config.toml
n_layer = 14
d_model = 256
n_experts = 128
experts_per_token = 8
d_expert = 64
d_shared_expert = 0
activation = "squared_relu"
moe_layers = [0, 1, 2, 3, 4, 5, 6, 7, 8, 9, 10, 11, 12, 13]
router_score = "sigmoid"
normalize_top_k = false
routed_scale = 0.25
balance_loss = 0.00156
balance_bias = true
n_groups = 8
groups_per_token = 2
init_std_router = 0.0168
lr_router = 0.00271
vocab_size = 29736
norm = "rmsnorm"
norm_eps = 1e-05
tie_embeddings = "early"
optimizer = "soap_variant"
lr = 0.00471
beta1 = 0.95
beta2 = 0.98
batch_tokens = [65536, 131072, 196608]
seq_len = 512
train_tokens = 445500000
steps = 3683
dataset = "wikipedia_en"
Below are experts of layer 4 (counted from 0) of a mixture-of-experts language model. Rows are named router (the router's row for the expert) and show model dimensions 128-191. Each number is 50 + 15 x the weight over its row's rms, rounded and kept within 0 to 99.
After each expert's rows: a language model's description of what the expert responds to. This comes from a sample of Wikipedia text that the model never trained on.

# expert 40
router:42 83 61 74 54 55 59 42 18 76 29 55 48 71 21 44 44 62 31 50 29 63 87 39 59 73 56 63 48 54 39 54 38 40 44 46 46 49 56 44 55 32 37 48 54 56 52 46 51 46 39 50 47 34 77 37 39 63 60 64 54 42 26 59
The, for, in, of and possessives like their, his, its, heading a noun phrase in running prose.

# expert 23
router:82 61 59 39 50 51 69 44 18 42 31 66 41 64 41 63 32 60 60 37 69 46 42 12 57 82 50 56 50 61 26 74 81 86 62 46 65 20 29 76 53 42 50 26 56 55 64 23 30 46 38 34 59 61 23 45 00 48 31 68 46 52 69 63
Unit and quantity words after numbers, and field labels in infobox statistics, such as %, km, years, population, Time zone.

# expert 8
router:62 69 55 58 67 61 68 58 46 54 42 51 47 46 37 39 18 61 41 40 71 81 40 41 42 57 60 36 57 31 28 40 59 45 54 59 54 57 41 37 60 35 36 39 51 64 58 40 48 44 42 52 61 35 40 36 37 57 44 58 58 42 37 81
Auxiliary verbs and prepositions after a verb or clause, such as was, is, has been, with, by, as, to.

# expert 22
router:55 49 44 85 30 49 64 49 32 38 30 56 33 69 39 27 41 62 54 38 65 56 39 25 32 88 35 55 62 46 47 43 61 70 42 38 72 41 37 49 58 47 62 46 48 51 68 27 56 59 59 73 52 57 41 39 45 53 50 60 49 38 82 71
Colons, semicolons and pipes after infobox field names or table cells, such as Author:, Father:, Producer:; also Preceded by.

# expert 48
router:65 79 43 68 53 70 49 49 48 51 52 79 28 58 52 39 58 75 34 43 39 56 75 55 46 86 40 50 60 47 31 60 41 74 62 96 45 58 45 54 45 40 27 46 48 63 46 62 39 53 50 53 85 35 57 39 43 50 79 41 69 47 33 46
Standalone space tokens right before a number, in list items, table cells and prose years, as in in 1960, December 1943.

# expert 16
router:66 69 62 68 71 50 34 34 26 44 36 47 42 32 55 43 32 70 55 53 79 53 43 03 42 68 23 42 68 61 35 17 55 79 55 49 66 27 41 63 54 25 57 48 65 28 45 21 45 69 44 46 59 42 32 45 22 49 38 67 47 35 75 56
Field-name words after a list dash in infoboxes and taxoboxes, such as Production, Genus, Location, Area, Date.

# expert 38
router:49 81 49 54 57 51 45 70 40 44 26 42 34 34 72 55 67 43 51 49 63 68 89 26 51 84 43 50 42 57 38 50 45 68 41 75 77 52 47 62 48 44 31 18 57 54 76 37 33 65 47 56 80 35 66 20 53 41 49 54 43 50 48 55
Digits in table cells, dates and numbered lists, such as squad numbers and episode numbers, plus non-Latin byte pieces like Thai.

# expert 5
router:54 61 50 55 62 54 66 54 30 49 45 72 44 58 61 29 42 54 59 41 68 65 83 57 49 54 24 63 52 56 36 57 55 72 63 65 39 54 25 55 43 26 41 32 47 62 26 30 47 49 39 56 68 57 63 49 37 21 51 61 27 40 41 48
Dashes and digits inside game scores and win–loss records in results tables, such as 6–2 set scores, 14–7 and 21–13.

# expert 0
router:40 67 47 69 44 46 72 53 35 45 33 62 42 73 33 33 18 45 20 18 38 84 73 45 64 88 59 40 56 25 00 33 71 48 55 66 55 70 33 48 54 49 36 51 33 68 44 55 42 42 39 37 42 41 49 35 46 44 37 30 50 36 72 55
Conjunctions and prepositions opening a new clause or agent phrase, such as and, when, after, by, to, in narrative prose.

# expert 31
router:74 50 48 59 77 65 38 47 33 35 09 43 50 34 51 20 37 74 54 32 77 55 59 18 45 85 30 40 36 63 39 22 60 68 58 52 52 38 49 53 45 58 47 44 48 35 69 25 47 62 62 39 51 48 53 22 21 43 38 69 43 32 77 49
Field labels after a dash in infoboxes, such as Website, Location, Architectural style, Attendance, Height, Genus.

# expert 50
router:53 44 60 63 49 54 72 36 63 39 29 55 41 39 65 45 67 48 36 47 34 50 55 63 29 55 52 46 57 52 57 70 44 55 59 55 49 51 26 60 57 37 28 44 39 70 69 49 40 33 52 49 44 56 50 37 69 33 33 44 43 26 66 67
Kinship nouns, personal pronouns and plot verbs in story summaries, such as father, wife, him, captured, jailed, found dead.

# expert 17
router:81 69 53 64 42 54 56 51 45 36 24 72 43 55 71 34 39 81 29 46 68 49 39 30 66 72 34 58 72 59 62 48 80 68 56 74 68 47 06 63 66 38 52 39 59 52 60 37 25 26 42 68 74 53 56 45 37 46 46 51 75 47 57 52
Common English given names and first name-pieces before a surname in credits and tables, such as David, Stephen, Terrence; also citation in citation needed.

# expert 3
router:58 46 27 66 71 60 71 49 23 52 40 60 22 33 58 44 56 53 52 70 69 61 49 38 48 35 58 49 50 46 18 54 69 55 34 84 59 46 36 59 54 49 60 33 33 56 68 35 79 48 36 60 56 16 47 66 42 32 35 46 42 39 55 52
First names and name pieces in biography openings after a title heading, such as John, William, Roscoe, plus born, née, and footballer.

# expert 63
router:66 37 51 35 57 33 24 65 33 37 47 71 64 52 18 53 35 63 58 47 72 44 43 45 60 63 42 54 63 11 70 46 71 60 65 70 54 45 31 43 82 01 28 20 61 68 76 49 42 49 49 44 65 48 52 41 45 30 37 58 55 34 50 61
Lone letters or short pieces after numbers or codes, such as episode 102b, asteroid designation RX, haplogroup labels, Ney.

# expert 12
router:79 62 50 61 46 54 28 49 34 41 23 47 55 73 42 42 51 42 66 43 51 64 71 18 57 65 26 52 64 66 43 46 69 73 52 60 79 44 38 42 48 57 50 44 62 54 41 28 45 30 50 70 59 42 44 42 41 43 47 51 74 25 53 59
First words in table cells of election and census tables, such as Great Britain, Labour, Conservative, American Indian, and.

# expert 14
router:46 73 73 67 39 61 60 39 52 52 44 64 45 45 45 44 47 60 27 29 38 82 61 24 66 81 29 71 51 54 38 31 80 54 63 80 27 72 60 43 63 46 35 12 56 68 75 42 41 42 28 48 77 48 54 36 63 43 32 49 45 33 60 40
Pronouns and function words in narrative or argument prose, often after that or but, such as they, it, this, he, only.

# expert 15
router:51 70 50 64 77 66 43 45 23 47 37 61 38 65 42 18 49 63 51 47 54 37 54 35 44 55 19 53 76 60 10 55 49 62 64 90 61 43 45 75 70 27 58 31 46 44 71 34 54 53 60 47 58 69 78 58 44 32 71 59 37 35 75 49
Pipe separators, semicolons, dashes and small digits inside sports statistics tables, such as league standings and season goal tallies.

# expert 21
router:58 75 57 55 55 56 71 36 42 29 33 69 41 70 30 41 21 76 46 32 61 68 48 33 59 87 56 45 31 53 60 47 80 68 57 71 80 51 11 31 70 38 49 42 38 50 69 36 32 29 20 36 71 56 54 54 44 35 43 50 47 49 58 69
Time and measure words after "the" or a number, such as years, days, next, past, following, km, million, -year.

# expert 39
router:62 49 39 45 58 64 59 56 30 62 29 50 15 61 67 49 57 48 43 56 42 56 52 58 52 73 29 72 51 35 37 70 58 80 57 83 72 40 33 61 34 51 40 44 66 56 62 12 67 41 44 67 88 45 58 19 53 49 53 40 56 56 45 57
Digits of counts, votes, percentages and measurements, mostly the first digit after a space in tables, such as 773, 6.6%, 3 titles.

# expert 59
router:57 72 64 54 46 50 70 28 45 37 06 48 33 48 51 40 63 44 39 22 64 54 44 46 69 84 57 45 62 56 26 50 54 59 53 55 44 73 32 50 52 24 47 46 55 54 53 40 36 42 33 54 57 38 57 39 47 22 29 65 58 19 91 79
Paragraph-ending periods and line breaks before section headings, plus death or retirement words after his or her, such as his death.

# expert 24
router:49 51 53 60 59 56 50 43 33 65 39 63 31 65 53 45 38 65 22 24 48 68 62 53 58 68 40 57 58 41 34 44 45 73 53 48 78 39 46 61 72 43 24 55 36 59 60 10 58 52 64 51 75 44 67 55 19 44 53 35 55 35 57 66
Opening pieces of rare proper names and taxon names, often single capitals or syllables, such as Ol, Har, Kur, Car.

# expert 55
router:50 61 48 70 56 35 56 46 51 45 22 66 33 40 58 48 53 64 43 25 49 57 60 52 65 65 63 41 81 49 42 64 35 62 34 55 82 61 29 83 55 15 35 26 58 54 70 41 47 58 27 73 58 31 53 52 14 28 32 66 40 55 75 52
Common nouns for works, organizations and roles after the or possessives, such as film, album, company, band, singer, teammate.

# expert 60
router:67 40 42 90 43 65 37 41 29 35 32 91 35 67 40 51 32 56 65 32 50 60 60 61 42 81 33 69 80 33 44 25 51 69 83 70 45 56 51 52 56 31 63 51 51 75 84 41 28 34 49 45 57 48 66 53 34 22 63 35 56 43 47 61
Dashes, hyphens and minus signs separating ranges, list credits or empty table cells, as in 1941 – November, Kramer – instruments.

# expert 28
router:60 60 35 62 55 41 41 63 33 44 36 81 39 56 55 34 47 66 42 53 49 68 38 25 83 69 42 37 54 44 30 74 57 81 44 54 61 48 23 50 66 46 44 40 52 46 57 25 40 35 51 74 48 37 33 65 41 42 53 68 33 57 50 82
First word or code of a table cell or list value, such as country codes, first names, Authority, village in.

# expert 32
router:51 55 45 55 56 56 53 53 26 53 25 45 19 78 36 49 56 62 40 55 68 61 51 32 35 85 51 81 35 51 27 46 31 64 39 84 57 30 60 46 50 37 40 32 45 54 43 38 66 45 55 50 53 33 82 16 44 19 35 67 55 41 42 56
Middle and final digits of years and decades in dates and birth-death spans, such as 19[1]7, 199[0]s, century.

# expert 41
router:74 83 42 97 65 56 56 33 33 71 42 59 47 47 24 51 39 44 57 40 60 56 48 41 54 86 32 69 42 39 50 30 65 65 43 86 52 54 57 74 49 42 42 41 61 58 48 36 17 32 45 59 68 40 74 34 50 38 60 39 30 58 35 55
Byte pieces and letters of Thai, Cyrillic, Tamil, Chinese and Greek text inside English articles, such as Thai place names and Russian titles.

# expert 1
router:66 57 36 54 63 27 60 41 29 30 27 69 53 83 32 35 70 51 44 44 50 50 67 64 69 58 36 45 46 43 49 37 62 53 64 83 53 69 17 56 48 30 25 53 60 46 55 36 57 17 41 36 72 51 81 56 43 45 72 71 55 48 38 44
Digits and closing marks inside score and result strings in sports tables, such as 6–4 set scores, tiebreaks 7–6(10–8), goals 2–0.

# expert 51
router:87 59 65 60 47 34 51 45 30 64 38 81 42 67 47 39 23 50 22 46 50 92 45 28 74 68 37 86 57 56 50 33 46 55 60 64 55 42 52 41 68 27 40 23 68 48 41 36 45 42 27 45 74 32 65 49 36 42 54 50 55 47 51 65
Single capital letters inside acronyms and abbreviations, often in parentheses, such as CUWCC, IWO, NCDC, UCL.

# expert 35
router:57 65 47 61 51 59 32 44 43 46 38 62 38 40 32 59 50 66 45 61 51 50 49 52 81 66 43 69 62 39 11 29 80 52 68 51 52 48 43 74 93 40 35 50 56 62 63 44 56 49 38 58 61 61 60 69 60 42 32 60 76 32 48 75
Short letter pieces early in uncommon personal or foreign names, right after a capital initial, such as E-or-zean, A-am-ir, E-man-uele.

# expert 36
router:32 72 63 73 58 50 80 25 26 70 36 52 51 44 33 61 47 48 38 44 55 56 77 34 88 58 68 51 49 28 52 54 30 53 55 60 40 38 51 46 62 38 31 52 63 39 43 38 41 43 37 64 60 56 64 18 35 61 46 59 72 38 59 53
Articles and possessives starting a noun phrase after a preposition or verb, mostly the, plus his, its, their, this.

# expert 44
router:80 52 29 80 68 71 53 48 19 54 30 69 43 51 66 68 27 41 56 42 43 78 51 44 42 86 30 44 50 55 13 46 44 79 51 73 47 56 39 69 60 42 38 53 38 67 50 46 42 30 53 55 54 37 43 27 45 52 65 49 60 39 49 57
Closing quotation marks after song titles in track listings, and dashes, pipes, colons and parentheses in tables and lists.

# expert 27
router:77 60 53 47 54 68 73 37 41 31 18 56 53 51 44 41 48 39 51 37 83 48 79 30 57 48 35 49 44 33 24 43 53 47 59 64 55 49 49 43 77 27 37 38 56 50 46 46 66 60 62 49 56 23 89 46 31 52 64 49 74 60 39 55
Consonant-led word pieces in the middle of foreign surnames and place names, such as b in Steinbrenner, oc in Moroccan, Bur, Kar.

# expert 29
router:80 62 50 48 33 43 60 43 27 17 28 74 37 70 33 51 49 49 74 37 56 38 69 29 16 64 33 53 45 69 09 18 34 55 54 59 81 50 43 59 52 21 66 17 52 66 56 42 46 39 69 47 53 27 47 48 38 57 33 53 75 54 69 60
Taxonomy and infobox field labels such as Genus, Phylum, election, record, plus inner syllables of foreign surnames like Giordano, Tübingen.

# expert 37
router:64 48 67 83 56 78 31 47 07 40 51 47 16 51 44 28 19 48 57 38 60 56 44 67 47 48 37 48 80 21 40 32 59 85 57 73 49 40 40 97 67 18 47 37 34 61 65 38 49 42 49 67 71 47 70 42 62 37 39 63 48 40 58 53
Date-range dashes, Died colons, aged, and digits or signs in election and statistics tables, such as −13.16, 52.85%.

# expert 61
router:56 59 56 88 61 58 79 34 39 50 27 38 48 48 54 45 23 40 46 50 44 57 42 48 31 64 46 40 45 41 33 54 57 84 67 70 58 58 56 69 67 55 59 36 50 55 43 43 50 44 36 52 65 37 72 41 54 54 26 82 52 17 89 48
Personal pronouns and life-event nouns in biographies, such as his, he, her, him, death, retirement, work, career.

# expert 62
router:53 59 47 60 58 42 57 51 40 52 28 60 43 20 61 46 54 63 40 41 55 62 44 44 64 67 41 36 72 25 34 69 45 63 22 56 72 52 31 80 63 21 31 19 49 63 62 39 36 48 24 70 53 38 70 57 24 29 34 59 42 52 63 50
Common nouns naming what something or someone is, after the, a or his, such as film, album, singer, group, company.

# expert 52
router:79 67 68 55 50 32 68 39 37 52 40 42 45 58 55 29 70 46 45 43 62 46 57 39 77 81 27 50 60 17 07 29 41 61 42 55 55 59 61 50 56 25 50 27 50 44 30 49 70 61 44 69 45 34 64 46 53 24 65 62 46 33 67 65
Double line breaks ending a paragraph, heading or table, such as period plus break, == heading break, pipe break.

# expert 45
router:60 83 51 42 56 38 48 62 42 35 29 65 19 64 58 50 56 58 55 53 70 42 38 28 51 87 54 67 58 67 31 71 51 54 57 83 58 26 40 37 52 50 33 23 58 66 27 29 46 52 38 69 61 54 64 14 32 33 57 54 49 37 46 61
Final digits of four-digit years in dates, tables and ranges, such as 1991, 2010, 1998, plus DF and MF positions.

# expert 7
router:62 54 32 66 47 54 80 58 34 58 42 72 36 32 40 42 34 39 69 36 77 60 28 62 51 36 49 43 42 58 23 59 34 68 31 78 51 50 35 66 62 49 36 37 45 75 34 23 73 48 40 78 50 18 48 48 56 44 42 36 52 60 42 66
Words of opening definition sentences in lead paragraphs, especially taxonomy: is, of, species, moth, family, genus, footballer, This.

# expert 57
router:70 45 65 61 36 42 43 39 50 34 49 57 36 49 57 46 62 49 42 44 61 72 44 66 42 70 50 66 86 32 42 50 59 60 46 63 51 49 27 68 38 39 32 35 53 63 44 28 52 38 51 50 67 40 62 44 35 42 36 61 38 42 53 59
Occupation and rank words in people lists and biographies, such as chief executive, director, professor, player, associate, former.

# expert 20
router:62 74 60 76 33 55 51 55 49 14 35 57 33 69 42 38 36 56 37 29 69 51 85 46 40 63 25 68 50 29 51 38 71 62 59 57 56 56 28 49 63 27 67 47 33 51 43 35 54 44 62 72 88 45 80 33 36 45 63 52 56 50 57 73
Superscript citation brackets before citation needed or note numbers, plus km, coordinates, and capitalised name pieces like Ros, Ham, Sa.

# expert 58
router:69 57 50 57 64 34 53 43 42 36 52 98 64 45 27 44 16 52 40 31 76 61 42 57 76 73 39 68 52 29 45 40 58 50 63 70 61 37 38 49 70 25 49 30 69 71 53 46 38 48 30 49 83 58 49 48 47 46 58 61 46 33 54 39
Lone spaces within numbers and tables, and capital letters in codes and units, such as US gal, 2015 XU, 5,087 / 5,836.

# expert 53
router:66 62 61 76 52 38 42 61 49 51 38 56 24 49 74 21 61 83 43 40 59 46 80 25 45 83 28 51 52 55 28 58 55 78 51 63 62 54 39 67 62 40 44 25 71 41 51 42 47 47 55 65 68 29 56 46 31 48 50 68 61 61 70 64
Space tokens in table cells before numbers, and instrument or role words after a dash in album credits, such as vocals, guitar, mastering.

# expert 54
router:68 69 48 52 49 25 51 53 26 59 51 61 35 53 64 18 52 58 76 58 45 52 57 49 65 60 64 80 56 42 45 45 61 59 45 69 68 43 40 68 56 38 46 20 57 53 59 39 61 44 74 59 58 40 57 23 28 47 44 60 34 49 37 59
Inner pieces of non-English names and country codes in sports tables and rosters, such as UZB, Maksim, Nevėžis, CMR.

# expert 11
router:72 75 71 66 52 55 72 47 13 37 29 34 51 46 58 28 34 55 31 10 55 82 52 47 15 56 40 55 70 18 23 43 60 54 59 55 60 60 15 54 48 39 34 45 50 83 43 44 66 44 59 42 44 24 46 50 46 43 37 69 50 55 60 71
Forms of be and have, plus and, right after a subject in narrative prose, such as was defeated, were converted, is kept.

# expert 25
router:79 82 52 40 60 58 42 52 19 19 27 54 30 56 34 44 34 80 44 15 62 47 60 46 25 59 21 52 54 46 42 30 52 52 50 72 56 45 42 54 66 42 60 11 41 61 28 41 59 55 68 54 69 60 62 13 23 40 61 37 53 45 47 72
Word-piece fragments at the start or middle of place and personal names, such as Midd-el-burg, Tall-ade-ga, Als-ace, Zeb-rafish.

# expert 49
router:48 55 51 51 50 77 68 34 00 64 50 61 40 62 42 25 29 56 34 33 46 76 53 37 72 70 39 74 60 34 27 64 45 51 73 80 67 23 73 45 72 24 30 25 65 72 75 26 61 21 43 69 49 48 55 43 33 42 43 51 44 31 54 61
Single capital letters opening names or abbreviations, such as genus initials in species names (A. bleheri), or T of Tess.

# expert 19
router:62 56 54 64 54 53 58 21 42 42 10 46 28 47 62 41 35 54 62 20 80 79 45 44 41 71 61 71 63 74 39 42 30 62 74 47 52 35 51 47 40 33 50 30 54 48 82 20 47 65 57 57 44 52 50 48 32 65 41 39 28 62 71 70
Dash bullets, line breaks and field names starting infobox or list lines, such as - Directed by, Date, Preceded by, Died.

# expert 10
router:62 51 42 65 58 51 54 41 43 41 36 79 48 65 11 43 28 61 50 37 69 65 32 45 45 73 51 46 53 31 36 26 38 57 57 57 59 37 55 53 43 58 20 40 54 56 43 36 56 67 50 69 47 45 50 15 45 43 70 58 75 57 49 84
Prepositions and connectives right after a verb or noun, introducing a complement, such as with, by, between, including, where.

# expert 4
router:29 63 57 68 42 46 63 33 34 63 27 49 52 75 45 43 52 62 38 19 66 69 42 46 69 83 41 70 40 19 30 51 58 68 39 70 35 62 44 45 81 57 28 40 82 82 43 51 62 49 29 50 73 31 44 18 39 48 38 46 43 49 70 58
Pronouns, relatives and light verbs opening or continuing a clause, such as he, it, which, who, this, is, has.

# expert 34
router:65 77 42 67 58 42 56 44 50 51 35 68 36 53 38 57 39 68 47 50 59 63 36 39 63 48 42 56 70 31 29 44 44 49 70 62 54 55 58 75 72 50 29 23 60 48 63 43 30 55 51 63 68 36 56 45 36 40 54 46 51 43 52 63
Word pieces right after a first letter or two inside a word, such as S-es-ame, h-ig-her, n-em-esis.

# expert 26
router:72 64 47 70 53 24 53 43 34 50 36 64 28 47 50 41 52 80 15 37 50 67 57 30 72 56 30 68 49 39 36 54 60 76 62 62 81 44 43 54 83 45 24 42 34 55 78 22 38 33 67 64 61 42 52 39 26 31 38 55 67 43 60 59
Capital letters or first pieces starting proper names and terms, such as K in Kramer, F in Friesian, Bob, Frank.

# expert 9
router:48 91 54 82 54 65 29 46 52 36 35 54 55 41 37 40 37 63 36 25 51 67 55 30 70 68 49 49 46 38 31 52 45 60 55 69 61 36 41 41 37 37 52 38 53 41 50 30 46 43 48 53 60 41 41 55 61 40 49 77 58 41 60 61
Words after verbs or "it" linking to a role or state, mainly as, into, under, through, became, was, as in "established itself as".

# expert 47
router:58 53 48 45 50 56 57 56 41 51 44 71 31 28 40 68 49 63 67 55 48 77 44 40 37 73 44 52 75 47 32 71 45 74 54 78 44 11 52 68 49 31 35 23 50 35 39 37 47 48 72 49 72 44 56 32 56 32 34 45 47 54 68 36
Individual digits inside years, measurements, track lengths, squad numbers and reference numbers, plus age in birth dates, such as (age 71).

# expert 33
router:49 63 56 75 34 61 48 48 29 64 24 72 27 29 30 44 56 82 32 50 59 46 54 51 42 60 47 49 74 47 51 48 60 38 66 63 60 60 55 64 78 39 41 21 67 59 59 43 47 61 55 56 85 55 48 22 70 42 45 36 38 44 61 48
Words and word pieces inside quoted song or album titles, such as You, Love, Me, Is, Now, often after an opening quote.

# expert 46
router:60 79 29 93 66 41 45 60 44 58 34 63 25 34 44 59 51 58 37 34 67 62 33 39 55 44 46 52 76 58 26 44 47 54 47 53 60 48 25 82 54 41 50 34 59 55 58 51 33 51 53 70 50 27 70 46 44 42 46 37 57 32 52 55
Word pieces following an opening quote, bracket or capital letter, plus quote marks and Thai or Japanese bytes, such as ack, ult, Venez.

# expert 43
router:45 60 62 90 32 50 40 43 42 69 38 69 39 32 12 54 47 99 39 46 45 57 46 43 59 65 44 44 76 50 49 17 57 44 58 62 41 51 36 69 65 59 45 29 51 55 60 50 35 60 43 57 61 34 68 39 59 41 53 58 53 36 46 43
Opening quotation marks and first words of quoted song, episode or work titles and glosses, e.g. "Guilty", ("very quick"), How.

# expert 18
router:64 52 69 69 64 59 58 27 43 43 45 32 41 40 62 17 42 52 64 41 76 47 70 44 42 72 27 32 65 68 41 30 71 70 40 45 65 26 32 56 44 46 65 31 57 35 43 37 34 75 70 40 64 46 48 40 16 51 35 75 54 37 71 57
Field labels after a dash or line break in infobox-style lists before a colon, such as Binomial name, Died, Species, Voiced by.

# expert 6
router:47 66 52 75 37 62 61 48 58 41 46 38 37 65 36 48 58 54 54 06 63 78 54 67 54 62 56 58 66 08 17 39 57 57 49 68 29 43 24 45 66 42 30 33 51 55 51 45 36 56 44 56 57 40 60 34 42 41 41 51 57 44 52 59
Relative pronouns after commas and finite verbs following subjects, such as which, who, was, is, has, resulted.

# expert 42
router:37 51 46 71 40 75 46 28 44 26 47 35 40 53 58 47 22 51 68 39 38 65 69 53 32 55 64 24 56 36 43 28 57 69 59 42 57 64 35 48 45 18 44 36 29 43 55 46 30 63 47 58 84 62 73 76 60 16 49 79 53 44 50 38
Month names, day and year digits, and commas inside dates, as in On 31 July, January 29, 12 October 1991.

# expert 30
router:80 64 65 44 63 44 58 49 38 51 46 61 60 61 45 39 27 51 67 20 68 38 26 47 71 72 39 63 51 24 35 61 65 68 78 53 74 27 43 75 53 42 42 25 65 69 74 40 43 22 41 36 37 46 27 40 24 44 48 66 51 27 71 58
Units and counted nouns following numbers in measurements and statistics, such as km, %, million, ft, long, households.

# expert 2
router:56 60 49 73 49 46 58 45 38 67 33 68 15 63 48 60 28 67 53 41 70 69 54 64 32 69 26 54 43 41 28 36 56 87 51 58 57 41 58 78 70 38 46 52 37 61 46 47 87 53 37 55 43 33 79 60 27 17 68 39 30 53 55 43
Opening parentheses, brackets and slashes, mostly after a subject's short description in entry openings, as in footballer (born, linguist (1925, refer.

# expert 56
router:71 56 64 48 56 68 47 40 35 41 27 64 45 40 41 37 38 57 55 53 72 86 73 29 68 76 38 64 71 24 24 57 38 49 35 55 85 48 51 66 76 20 32 22 72 75 57 52 42 15 51 50 52 51 32 43 55 43 60 26 67 59 39 56
Single capital letters and short pieces inside names, often after La, De or van, such as DeLa-G-arza, LaGrange, Go-Go.

# expert 13
router:81 49 67 70 56 33 76 20 19 48 32 73 51 48 39 47 57 32 09 29 68 72 68 63 45 84 50 32 58 32 20 32 66 41 64 72 45 69 49 61 48 41 45 40 38 70 36 41 38 37 55 36 52 49 58 59 38 52 36 36 58 29 55 49
Conjunctions and linking words joining list items or clauses, mostly and, also or, to, but, with, via, instead.